config.toml
n_layer = 19
d_model = 128
n_experts = 256
experts_per_token = 8
d_expert = 48
d_shared_expert = 64
activation = "relu"
moe_layers = [0, 1, 2, 3, 4, 5, 6, 7, 8, 9, 10, 11, 12, 13, 14, 15, 16, 17, 18]
router_score = "softmax"
normalize_top_k = true
routed_scale = 1.0
balance_loss = 0.00365
balance_bias = false
router_bias = true
init_std_router = 0.00886
lr_router = 0.00225
vocab_size = 8192
norm = "rmsnorm"
norm_eps = 1e-05
tie_embeddings = false
optimizer = "ademamix"
lr = 0.000885
beta1 = 0.9
grad_clip = 2.0
batch_tokens = 131072
seq_len = 256
train_tokens = 675000000
steps = 5150
dataset = "wikipedia_en"
Below are experts of layer 3 (counted from 0) of a mixture-of-experts language model. Rows are named router (the router's row for the expert) and show model dimensions 0-127. Each number is 500 + 25 x the weight over its row's rms, rounded and kept within 0 to 999. Numbers have three digits each.
After each expert's rows: "raises" lists some tokens whose logits its average output raises strongly, later layers aside. This comes from a sample of Wikipedia text that the model never trained on.

# expert 11
router:491564482504488487451491517501475497499490488510475462510503510444479487491471527547509500485509425495484472485500527484514518477530472492552475470554489527532503512495499512498485497478546481518487504498514482481500501522461495495491497506464477489506534496463540520519525487481488483470536492480489525501487514484546526488508478491498535494474537464456476494520554531551523540453512
raises: " variety", "ary", " treatment", " literature", "sha", " knowledge"

# expert 118
router:465493514511486512525492460534467475459468528483479500486485506490505498506525531494489526484471497464513473494502539502464520459490506489518493461533443496533461497501509507483503466465459508481508503492554537468484547488492548519476488506457539532537493488497541490496473512563453528509519511511497483509517521501510498496517548487507530530516531514455514523468481472528517493538469
raises: "]", " ​", " median", " descend"

# expert 122
router:495506469519512531509489465534505514525475502502498502521500512503471463471519483549554511479514557508490496512497532481500501497464490500518503522521469556475516507540494482512499522451535499520498527507454520477500468497497480476457557516541509459495525536484482501526492474471508507541467497548521463513558470529459500462538520505507466486496519530527505477484552483490498500490499
raises: "itude", " median", "igation", " climate", " communities"

# expert 19
router:524490496522526479514479465509526524463521539484510495512494479540521513478508485490479490493503536497504497557484468504504478488453515493476461560506465499510496507544508511506543487526525473436458520480449554466518492503538518507521509473509508475525518527484536533496477492488511496519515484491473502442496507473459489473554476549536515527492492478520485497482521532473473491519493
raises: "z", "é", "oya", "ell", "II", "à"

# expert 162
router:494476530461482475460513495525490510528500452504504472480530501510522483458478501458535508555498460491515464519487508485484514457511491524472461489484486505505482518518532544471508495520503533524524529478475495488499482471522520528520445519483508524532504548479483474538483516525490495471482481504524525528505551441483500515526488496503499481435517464496520472470481497459489456475511
raises: " died", " ​", " painter", " )", " him", "\n     "

# expert 49
router:506553554460494510490544497464544464512484534524509526524499482464489500509498557510514521519493509530479514509484526550478511494511504468530502525534545530513487545460483481510483525492496489534483552445491508476566516505506496473472487515502482506476508505486514479520444524473519462551547467488486480504503494555512497488512525514494512499480511508531496493479498516513473524498490
raises: "abi", "ical", "air", "bour", "ua"

# expert 173
router:517531505511472452517505490474475481511522514505527453480492528514562547512486509473520524461506461479525485514532493493474539543518479535504454477474498489509495499519468464512511516536543444497537496470500533481512527511529529522563488503486465518501495504498487500513473467520505484526500472464513527512519453489512485478506527486487492507505472521501542554477515516492469467545497
raises: " classification", " sample", "2", "aux"

# expert 124
router:494486510502480492510522478527516494484544461516526470547525545506490489496486481466518492544515483548517497505525496436484451512461554470532459482511524462505508474479530470510529505488455445491489475522479488537472479512506515490509479502507507515503506487516529501534550519493525444498527509500467473486474490508490514485474472527530517497502488474490442535514495536510459518488507
raises: "ward", " ​", "water", " branch", "oga"

# expert 246
router:490451529463529537524502514461520481462519517479476550433509490487516488481501493507518528444491491505492490508482511460484517464462541494521457512490462483483488484514480455511515477476485482480504476500489470517482504511467461498541529498510539507499525512523499511502546521498467498525482508534517493507473486477503504488524559463481543476493481524505534470485532509527484505555456
raises: "iff", "one", "ones", "idae", "ished", "vor"

# expert 214
router:470489548521479522485501508534466505531515523478505518480511535533529490476494483451522506471489500504508486549516488489488507496493455521525497496476526459503501487488495485515519487508480483457526444527500503530514496480555512478515526488491512514506498541494465484518521472515513510474496474479539460463478533468546464534479499527447491552507516558553480517455522476513487490511528
raises: "i", "izer", "ic", "is", "aru", "hi"

# expert 150
router:539487516515510506474529459525480495490477496500484476500527487480526520482484522471531488515511495496458468475505533490545476520490540479488474484464502474478533500515463476496443490491499468534530502474548475489486497527464513469522542539500519509517540548461517490502477488464507556497495481497542490565470532504482509496499538457528480459500460525513491520529487483467509503509491
raises: " respectively", "в", "ń", " toward", "lands", "lov"

# expert 153
router:487482507473527496473536521502501479478484472483458519504516497521500478465494473497545478497548458524502478568454475493495509525459510457518476527508447476522537505525481492526480475494467548515461530505489510493466469505511522541508466524510473541493493535485519518549523467519486491517483459466513474537482523503525486523477498497493531505472530497454477456500504501503486516495530
raises: "ach", "ller", " Year", "let", "ld", "lis"

# expert 120
router:474488499527510500467498501514496454526522512484490486521535504485501537548493517524465493480498480492470506414533523474482473501471480500498531508488521515479517536533487512520532451487499524485513476518490518506492484496519506514501485557528522460537520515509503525512470494465495556498539452493497498474504527532518526497474529543505472516506518463493506527490539535526544567488505
raises: "ife", "age", "own", " seat"

# expert 226
router:514535490531437506478545508498512545504504486550495476497548468505489494514479504505542490500500491516514499518474482482482475485535471518518524442508507523560523529480540514508490519436489455500518496491481496508526481475544500480528508458509463500494518505485521468510528504469492469480512489524473520515473543504456510554522498517511534470476536480543487494472533516488486488473487
raises: "sur", "board", "coming", "ible", "ified", "itar"

# expert 109
router:503483511518474528538523525484489512486505517520513491478505509525458510504530463545503530469527474501527519562492546488500527487467511470433491518526493491509480533494473484484498493502477515511501527451531541493469469479541531505459490497499507497501469502541494515470461527517507469509478537509468479495517508500515509474521529513486520542495544527467492479477474522495443481568511
raises: "ived", " median", " Binomial", "]", "ished", " Synonyms"

# expert 25
router:472530552519487511520552487495466504562479493477457490477494497486531564471500536521492516467453536495517498513496535485495510513501490472484505483519504510517455497490515486478489487499465509500499490498512486495485516540477457453493453518505493489470512529504508514502469528519499484536491451456527492523544522489486451483467528471508490541482545513476526488539507494516472461458495
raises: "ative", "mat", "uchi", "idi"

# expert 211
router:501540526535521475494507510503571518538517498515557485548523530504468528477462533504483508492504491508484496517494496471532532494495476469497495547495485508534474524531542497546539491536530479455493516475515458462525519521500474478479493479498471533507511517478523530507500465493515495516516487500504477456481539499523507544509492550515500514468528500489488486498502552477535470462478
raises: "ary", "edo", "any"

# expert 42
router:536550500482476527494502539488565528493523466533492455503532491495484478500480529540515458478522489511511466536501497452495527532514501465513460517514471533524502513518529480526523517470511444498485545520488502468498544469488470495470483469471476499492534507535530513450524473481485485479500483503467508522499542448503506503463503541498496542498501516516487541495488497485513519517497
raises: " whom", "arian", "obi"

# expert 51
router:507485518515549467513498485476548507484523525459529494503500499497507504492517508520486500535521568493469501531510491503574554488511542513478504540547471527491520455509486506495549504531475494483520527446521500448517499456508513480472528507528461472528470492549513491473477513492487529477531507474496508457539524479490493511504474499498524517497510534516485522471506505529523510504521
raises: "gers", "eller", "ick"

# expert 182
router:497470516506515538529465526544507488533521480490475483494510446489507554506467499544521450507472523530496457542515503477473510490478448458499475506531449455494530515524482528486527548497504533500488529502486502502507456528537513496505527480511505540507490543492491531524499492506478527492494510502557486511534495528509509496478480520505513509472514530495554453532537497489499499488475
raises: " summer", " would", " had", " moved", " young", " youth"

# expert 205
router:479513495500515479463481510483491484516483470505493544532518465523501487506509512463508525536535496477478494573464495507526491470529533514477483489475499480484519502524469502462448511475475558529493501512480473522500477495509533508504459538519482511517453535510525453560512475544493500516444476489530478540497513549495508488486499498463500493475494502519486502501509437517485479478526
raises: "ball", " struggle", "ici"

# expert 21
router:475519470453501471498489470502516521517473507537498478507489523466446526511490475531507464485488493457500551484545497490519483483497487490497475502518544514523517493507489533515485521459515486510459469470506498514513496540487482466477481515497459459475506512547547526508485495434488468507517550474512517474503510539476478516492541519496512482542507460496472511489546457542483515475484
raises: "ions", "ion", "$"

# expert 95
router:527510532484471445461505499467556538514519488525504473473469478481498442539486503503502492515522537495444501502496478513487470494526488503508477510544532524502537547525510513504524523462513516501486504541473517504514477492478459484520509536546497491492494532480533521463526451477487471506467490474479547515503519489490481477471503472450491495460477496530479489472517533488504487481461
raises: "ver", "izing", "uring", "ball", "lands", "aring"

# expert 145
router:531524504509483478508471490491506501508523510522514471483540474453527526529515506504494498498517494548518504504474494494450503461542479503497482508553490535460529521530519500517538499467493471479445503479556480457533525522475449496539480488492505511507534515526493510474498521446483458520493516508458522485486443474526523484526474541521519492465465474490503472486504522514483474491473
raises: "enda", "end", "ender", " Portuguese"

# expert 227
router:437475529485508463459503465510497476500483516504464485501522560477511507506500528463493504530507504514496518476526553497468496474464499480522474481492535491524490539491510507475499483490490526536512513498468435523499526485521503511466467522495484528516473491477487502552511525477519500502545559529459473567459529520535544487488529485507511503492492477483502521501497485537480514519521
raises: ")", " interest", "pt"

# expert 76
router:451479477493527520458540520526506465505474484511490480487515495454494478453510548491504480535510503507491488506526501476484525470521490466529526505511557548535521446497488496499462492492466506538476503546477466518477509477479492495487445488513521537512527512515466521516495545488496500519544510467490491496476537524528522516472521501508501435517501508471464511484507486541519478476530
raises: "iser", "izes", " which", "ar", "ild"

# expert 1
router:487513440494558505466491531486500481452502512474455495505506536489503505514513516516493501507492486479503493522539484482469480486481468509503552459534497547527508515472529532507472472463552469544463502526480517487511459546487494514481491497494525492512499531448505535505513527468535537478557473529490480518508478501479499500502513469483540501513530502509522515502550495529501543477507
raises: "”", " whether", " that"

# expert 203
router:516508531494497471500538483532507510496492482481532459466497490519508530515526495504447469522526500478501486466505529443501502460506542505512509501488500460518445502511453493435511554505481510511506497500466506564522532500481510543453466509508468519517523442496482473512505529497524511530499542535495473536474482520501506469474521452523518524502511476499470490511501491505493460516511
raises: "”", ")", "\"", "eration", " cancer", "cest"

# expert 253
router:532490495504500464517463540509538511525476512530513508528495475445481536486488493503475521499550525499495526505504482529539507458491504510512508479491483503514503496522510545540530538475523536533514529503468564512503518457503495526516478460478534534485555510491514561539480495530474485510527490539518504505488512524470499535463505479476475492535465492535520494478533502485520493504455
raises: ",", "ides", "ide", "aring", "iding"

# expert 119
router:471484526486485503508474511487467513472509531506490483507512480537480513533504527516516497510483528495480544499510524514506475547467479479558476490540470467545501525558499524490473522551493540526507476514471507537514496522535462469476469474476446503479488474434523530537506497521488494450499474524530523537504508483490504494533496483495536486488541478469503514504535483475506515498477
raises: "”", ")", "uel", "\"", " industry", "OS"

# expert 219
router:511497491528521476525527467530479495536490453471505514470479475503468491530508464490529538498490522513489484517515539559516536498522509503514563471500507452503449500478514537489484436497529552488512495483512487484477506478479527473485518533499513459503509475519510480504494502519494479479535473520495493466475501535464474535447540496471507537464482493504467477498457525500471481497501
raises: "ers", "gl", "ick"

# expert 250
router:467468478513511520479479479496512444466497512510474467461494531460519502488469479541503488475531472516493496451522506497511490532485457502507533488507518497480497478501482479518546497478562515490500489539450487529476461506482502511505523519520509490535511456469465537496468524486506541513508477508499505499483538498549515496516492532484473517573503510503501482531548552534468511494502
raises: ")", " meaning", " called"

# expert 59
router:464483501499544560505492529497508482473469522504496504525545485498466514526510501498514466490521496507501526543514524455533482465479504499536479521551512484489485483507462482500489484524469453543502551542507516455503478501475470460492498458514512508486529475516541520458512520515499496486470526499492469527523487489523510478522548510523481504550482496491547522504537483516452467525473
raises: " station", " elected", " whom"

# expert 249
router:505457504501525528533489501515542512515516525489462467506532500520515498531507490517532507518551479491500467489464533454483506466494514502501506489516500468495459505536465508478551557478473521525538510497469508552496490488535468519472492499536474521537540477521497488552516483463502523497509484499489468533473485491516454460502518491547532543515516502489451506489463488517494471510482
raises: "hold", "hill", "point", "′", " disease", " risk"

# expert 139
router:465514509487480492476451518513532460525545473492495529498473509445510509519434513516510509548514542513488519518496504458513511492528548507458479546523497515500529500538512533498540516497480532483455496493499507505498547502519452495497498506526526466523508533521540556510520483463485488522514495490498471507532539514502504457478526497492521476482487537506541494522509505514452497531519
raises: "burg", "fully", "bec", "uki", "ured", "ugg"

# expert 5
router:511496483500505489536502506488541532472513523513468559520486486476500504531480506506507476452544521509498493496522522492509537488510518497505529515557507534499488492498497497514533491480502445563519533502495509477553483470470526522479500537511511493447537495526532488458463498515501529487505549504499506468493461489530547485488511503543508546530464510519508526503533474554485520500466
raises: "acy", "enda", "ird", "bour", "alis", "ality"

# expert 34
router:544516511510536516537478509478499449467504503485492512497543549480511505505468455476426485535532476514504523523538486479474533470519477468476475541498516508473481505482481520522522522517541470502459526496529492504503449518490478525500519475530513471487488521489472526524509524465494526512540520533514466464463485483494508486500512504536502486460520503541509491483524530514520520451484
raises: ")", "yl", "]"

# expert 192
router:527494500485511468483460520535500496487503447502476486529490491519483517509507489493516504498537530515513501452506480470526483549537498569489529475490503523467460524522503501499444509492548488516557515545522511461476496499508471501488495463496489476515533497478516513461513461489510479502470504493491523471502498492488484565500471515540471508539504562461495487517528511475446490511494
raises: "le", "fort", "ner", "les", "lu", "ell"

# expert 236
router:482463511490486488429484535509502499514517508522491469483524524509501522454462508544518475505498452527502503494520506502521505538500516479455507565519515490492532500500457497520495483516503503538536440559512481491490513530488487472475481510469558500535534524487536503473488529516510514510484439456482496473502536494540525503485509506476532490507517496492499508498521525532484510510554
raises: "”", "f", " nor", " needs", "vol", " disease"

# expert 233
router:488516502496455520527492488540485491463511491507475486501501486492500500493494536527549492502455533514519432498494534483465486509523527476530511534530442500489493512528568525491532489477466469482494513496503479499508478535493483517485465480473509504479534512502526526491494524472522488478528501501459482502502505508499490490470482501518544565548490471491509508518539546529454551473531
raises: "ival", "ivo", "ional"

# expert 171
router:523473508524518498488510472520478526483514517510506486514481519514528532496476542443528495504500483466500492540497517529477533499466512484522468474534474477493488546526520538512467532501528477525525551489495530484538533512499501502519458496449494543496489448489489526521488499491521460516539472477507539561538494489508481482536533465467551531498504518500518481494514518549506505482492
raises: "war", "ain", "ex", " title", "on"

# expert 134
router:484538495515479525501512477492496516502516459534501500507504459517491519503481471512527513522503470503531484534454480502504480496475513466533478489537513517538531509488512517531527554547497528509462512498480493489510512557514488486542514506517485531499506542541501523527503481485507513472465457460492531538528544506481488469531490467497525470490563488557474458516518500507497464547492
raises: " law", "uel", "ification"

# expert 187
router:462468536529485505491524538441475490535474549544473483519482557460534530493499506518513486449532491496483513479517502477546492506494451496514499511509521477529490509455491489512489496486490488541517477464502495527476494475525536494469480476516459445482512495452495517531499462480538505503485483502456508516508517525503486537474506519462454512508486487528456484507525502519501484469494
raises: " population", " themselves", " their", " they"

# expert 104
router:488491512489508522461493530512454549516445511485512486469490530496464467557531493463502499484511478500495496541534453480507530505497508515495435496462521488490484509538471458501513528498483471507488513510548483519487488511529510478491511521449497497457505523467495522521531472470496491495485463465515504545540517524509503546522516509495501526537509530491476525475522447506502512540533
raises: "stone", "el", "elin", "ela", "hood", "els"

# expert 14
router:564497467501487509529510501496472507500523468478512455505524514491495518535498514525497530512506529480505511494550521457503553537500456489496520480507514502481505492490533494535513510553474434483467511476468542507529497481486485484507467458505528506515459521492471515482471513468540494498460447459526496501506471515530479503522508515488516497494506500471511537439462503505474484552515
raises: "g", "nel", "j"

# expert 71
router:521508503468471484532501512496507466451515490504454527523478487505508553466495509520510466520492473499468484471454496497493522489513508480521467514506498475494491536490498552494505467503453525525490510488544493505472505535532486508458480501447476511517456503502564523544484526521545470466517504461481513482504498537512496484474452476478500503549480475497453536528485502503502490541529
raises: " albums", " album", " enough", " Records", " songs", ")"

# expert 239
router:529512514490498485497470521470469522493500456513484523457533485488529480471501527526531498563526498487520489460478475522517527509502489522489523532521498519497481472488539537522513451518502541532512458532491472543485524535526479471497470504496478459538462452538467497487510496515535487497524481471501467453502495457497525492499450529514474496500504515477510486517486480496464487524552
raises: " herself", "u", "ing", " himself"

# expert 126
router:515516522446495488522496488494476551523501488523481529498484466510447489559495479501513466546484515542512461464464479518497505495526462501482504516459535512480463470523522506491515502477512478473477484515564515488488535462509465492511511521456465462512477488557491489478493464483499504481508520505514543482554500495520494478473508495482496497500480491475475517484498467490489569489528
raises: "pr", "ique", "ings"

# expert 111
router:437510460505522508454524486525506437501519500496460477466509542474518513534487527505482509538522489505490495533553506477482509480454460490519511450519543472500477527483496493509482500494496502524455501539471475510465509515501505497455533502487521515535498501469444535552531489503530515484547478508489476523501481499475517485524498504458514464497515472533470515508527497533517494498512
raises: "omic", ")", "arian", "ive"

# expert 168
router:464573507532521505493532502504465525489456542523472508478509510505539476501473499443526501505502508468458475496472467514513513492476523494470500465481520484488537500503552479483499516511532536496503532481485506484530510514486494503506489529489498475497465534484472480514536449472466522495471468467544531543509534479486503506511478516485519506468506504488518489530467482491466532428515
raises: "ă", "ace", "az", "itz"

# expert 232
router:520513496467507495515471478478461523481465543467493528482525470519494486490488510509505539537547517516506490530487475487482462480534472525485491472507497493491530526463489490530479473501496536490505556464500490485519495481470458472502512510497459516522487500542548448476485529470473516461484481510462509463520513509499493488554571539511488491494511492540477528476500451514467484501506
raises: "thing", " Tournament", "om"

# expert 64
router:471475508514521478501472506501531541478479516481464493513521507496493500480492502510535487484523521548502488509494457478490519479532565506498518523479508514520466487506492479480510532541490490457455526524473456501475480496480498485534509520485466492487536499501532493468527519507487463495483544496525540511481565474541501542459537481476526471483488455519519498473488515527547496488561
raises: " record", " steam", "ile", " sl"

# expert 178
router:479503516468504500503507476481441534536462536516482482522469499472456441496527504481523514458497484486515509469472554508542515510493493483512482486528475488524518510480478503446492506469520508540538498473506503498501484493473532454510449500489474493487484481493504482545495480542480491499506512515515543507484500517532503484494526446442524528467512468469529450510512499533493538522489
raises: "ouse", "idan", "olin", "ile", " ratings", "omet"

# expert 39
router:526474534516501477495494526478541510529497532524534499500497456514534498535475546535490539504537501494467503476531484496513509512521486529501522515534529467510502531511496530526470473492478547513463513518517513507539469479494468477457441480546501488489489501500461470537506552483503520462499496474519454458509514523474482520508521520460501501481501521516495449445529481496513469501518
raises: " included", "down", " aired", " Film", " Entertainment", " Pictures"

# expert 17
router:531507530531535457501480487513504513473467522491494527447538504530462462485504488488511534538521488533485442499472513495498472528511556522487463501467479460492528475483497515498486549504514496521458498514520504533498515494530541542483473495458485500464517509515501474484529501458476488505490502474500492497507484544496465492486470532527521480498509531521434557472474495490501484478520
raises: "op", "vention", "gov"

# expert 144
router:474498502487495499487497507475528487473486534486466508466480468491475491528505498542424456512487518496502497509538515491474518488481493466485501514544516510542495510488466538459499517459559489499494529512481486476495480502475445490454458509469468499486489531501529519527508516494471474471525524516478472532511484510498493480464524459489523478529521491486505528476556461532481550474474
raises: " distribution", " format", "rative", " county", " ratings"

# expert 252
router:560487484550513491483532514496450516485523504521505477512518491519530527498501506514553490488512488506527479498499483524527515492491505501514526538475497520486491450517505487523499477498444544517515474526497521547502534475503479479498452444562511535489495526535487510535526517523479486501526487479531474454523462510480479463449439523509506521488489506473505502511467504477482485532520
raises: "th", "au", "bal"

# expert 204
router:470526508520511506487522548456511533534512540491488522471497541523543465458482513489550546506494516581531532521484494495495496467514509555466456492514528503522521526519509476503470502486491486489498497510476549498501528521475519551521484518499519534513511508520469453491483489510519456532461482475492549518487508499466500491514506483492501510509478486471529524495503487527462473527515
raises: "ér", "writer", " listed", ".", " medalist", "ific"

# expert 72
router:505498471478490488494490509501526535471522473524499462484488467501497501506496517463491488512468549494512525529495454482497524469463494507463478500515496554516484485516523524523515503503438520450471510475482467537487538512498482470491543467485488483485486488505535533506517495517461463525522495451505523520492546527495519465518462494488505553504515466472468490483532544474463516530452
raises: "sey", "hy", "sea", "ham", "hen"

# expert 30
router:492494540485511495510469488456532476503514514545466501478469469469525548512494511501521516483491555494485532532474481524458518458469508545500489487512508530542507543528517471496491532515505574501496547460451486503505468503484500476503511518464467535501508490520499461524507518508480485509478462507514530467492515516500526509536535486458524513478539513492533492495489511469466478520476
raises: "sex", "back", "ically", "ising", "ily", "c"

# expert 212
router:494506485512469531466492473497459516463551500470503523496504537515465458551552435510512491484478509562491492496491546497472513509476552479516496494458511477500486495525499483511533499484500507453487474516521531504453481484492465494508480486491526506498466481486520511474460481478488490518508486487514461488531486457472459508485517501489526551491519527468501516463484497484506466554482
raises: "\"", "ance", "fect"

# expert 12
router:489466511492537468499495505466480499474496511502470528521489538483481503531522508489527544495491527495502495444510500544466498479469481495523499500523482509454523495498494467510525488524473514501505493488439471478492462488509494516506453510443519495501486444469469483519437454461548467496495504493512494458495483472522574503491523527528486481490531523510515500514541486509491532534491
raises: " =", ")", "ford", "ston", "fort", "ton"

# expert 128
router:497501516509515497514519514479540515545529524520458480524484508462533518468475518490474454523515477538498508523506523494466489527461478467521503549552516505486539489478528464536560542465478480484470525544504498497543529507545488495464496474513509499494484498493521539517518479494497453525489480510484497509463521538502542483510456488529518482519520473507479480454484481514464496508514
raises: "Gls", " )", "offs", ")"

# expert 158
router:478484473482477513487510472483503501524489506483490479550458467505490515494491473511534507525520519518504461460504534479478539491484495473496472517511508463543496522514504518505532490484518473473421496478525472483519490519545474503481433486533500512444525526462508544518500479452522474476532495495517455488501506545472500503475447506545526503518521516500500512477503475513463481509525
raises: " affili", "hy", " way", "spe", "hen", "hold"

# expert 197
router:492506491487523500496489486483496521505518506493513433482465492515514501487524496508529481507475529477506469485540560469467520471534522490506482494508542435498477478493494520502532562460494542516508462474476486557501538518503521486468485451499495528484536476492471435507525510519516520509508486504469463527489462535481510497463517494494488515501532468524503508554494495477521478519480
raises: "com", "ster", " therefore"

# expert 165
router:452501527484511489544514495476510458515493507486493518514531538494501513499532491454443531498514494491481483490481530483493507453477541496555497446496517462541491496488493488448490499500473529509534513506449473506459507466514521479466511520498481535467524472477478479523522531479500488495535536521469484558500512518507499455517497504479506510515502490488502508555493479530540536463472
raises: "use", "em", "ms", "\"", "ef", "mann"

# expert 54
router:498455475534474479499500516544451473527498524491503494531448525484538499487499548463529491547514462517572504545498516489512489515472483485547502492471537510482512469507538498545512508477482484572505494472484499507493472468470493507490462466530478522520495518490473495499503502518515518484523474528487440495486517505496506477525471491495507500492525477462492499496503476520528469465461
raises: "ary", "ğ", "ş", "ments", "ment", " Phylum"

# expert 216
router:496536527529512502519469548463490563482511510497496541481507484543534494517550475498498493514492453459495467494519490507539470529482471482471513516486529496499528508498457479514501481483480498524503531523502552517523491491534523539525480512533475491487508453498495453534465471485505515534489487487525531462484530493485513521495485467488481551525531515505554490507536537491530511527526
raises: " since", " career", " education", " degree"

# expert 149
router:503540540507524494494504532492564502526524469516558514512457466503496446454526512506531491522548489533498502493527495505479502477514505481497512525531494488497516488542500474508467548483508497539489481476504538472495483522499475483486505508513512511499477492496504511498501506534468553485531494502552562501508498539536506490469461502519521531442478476485530471523470464491523533502468
raises: " You", "ually", " Studios"

# expert 55
router:484500517495533539507507495510496540493457532505479526518477477540471475497465511448461462489488529494546499518461479489487508490507495478458488518507502491454484467479498469497520456460488485436477521542488470453475494487509489484514513485486468446519504490476535496494521496475465513510471533471518502457506511512536525466477524504518462539488537507502471522468507538501472536509501
raises: "sp", "ga", ":"

# expert 36
router:490480546523474525549485485462479468456479546517489489500488529497494534485487478472527478474496537458499523486534513471497492465457470441498508495556480514520483515503522492513513510524502511498521534478483496486503493471480502469468487480530460460502480483470522496538526517551472501492457485523525557506475505477467465511541522498490500501464509455506504460503503469533489471509500
raises: "ched", "ound", "roll", "ible", "itive", "cial"

# expert 202
router:512525498506466537509467527503546481510531505491438473489496455476514533515454524517443459526476513519504537516495517493489537458474473490488499516523499556519559510509515483490527522474501496459471559523490468494495516519496463515494454482469478508502502524467512508486521519450501496523498498504483469491458491494502481482531532530489511452502488499504472520473527491479470507526466
raises: "mat", " least", "list", "aut", "coming"

# expert 138
router:519471462535483470488486526570501554520514526530521501519467493492503516507502507530451468488515463526542473472469517523507498496453454459546487497523515526499502522484545482514466501511480469505513481507547483473481538508488484459484469511509543495495501535461495508497503528514513536528527482500467507483453502516467475464519485522487494495508528514470506504465498486534465461490512
raises: "ional", " †", " They", " Their"

# expert 146
router:458466494506529490485472469473493502481469534491505516483546532516539468479535471497498522488518459488506462514504527513506461506487555495524469474472484486493518534486466486500514521533490558539537526480518495556511511470518534522464495510546514521509490489511464489526508498477494476508462535498471485540485458488511462487508516493519502466520495530494481504504433519480547497509529
raises: "els", " Ireland", " Austria", " England", " Scotland"

# expert 115
router:486551493518498453485472520488522444479507484470447478494520474493459512476511548534530471529473452538532483512485507541468538545486481479547492510473494477506511464499531506501533505454482525482472509513521522530494477527525479487473482457488514540518544496497473512542523519508519497494522506547472470486464519530475513482480502502526516479482489514478472493519490511505464483515497
raises: " needs", "”", " reasons", "self", " your", " nor"

# expert 179
router:511498533525477507492560528503504515518514483493523457469556485513552505518496472517491512536493444515494478478481475498477524487533499538487525501504526528484501515480509513520495472488474534502499467511463500492508454537491467515528489506492522476518507497536498434502523512531493519452482486490535554467487542514521474531478503505464500460449475477523513457504494466535513500475522
raises: " literature", " herself", "s"

# expert 161
router:503506496520473522539484555467472503506498505502462550524507506501509479482532518502541516530497468488543484498526545488499515533515517489539503503502480450491514513496506499553521545496438536537469494495477470483535483514564521499501450496489515539520488528457509448526488475511516525511482511516528487510508533530475514496489493511535542490467540502544472491490489514499485477522494
raises: " needs", "”", " levels", "ically", "\"", "ality"

# expert 235
router:471540507477497533477514494551500506484504520509499472500545496489470489523534520516493463501514486527563483486513513504481520468520546444496443469517494478505500495489460518508521507466485520501441542526526482485516475544491471457478487455462546524535490500531517493524474490519496468476510484459499484503493470534508479465484509521499527480530534508479513473479517488537504484495461
raises: "bon", "ead", "lie", "bal", "ful", "lia"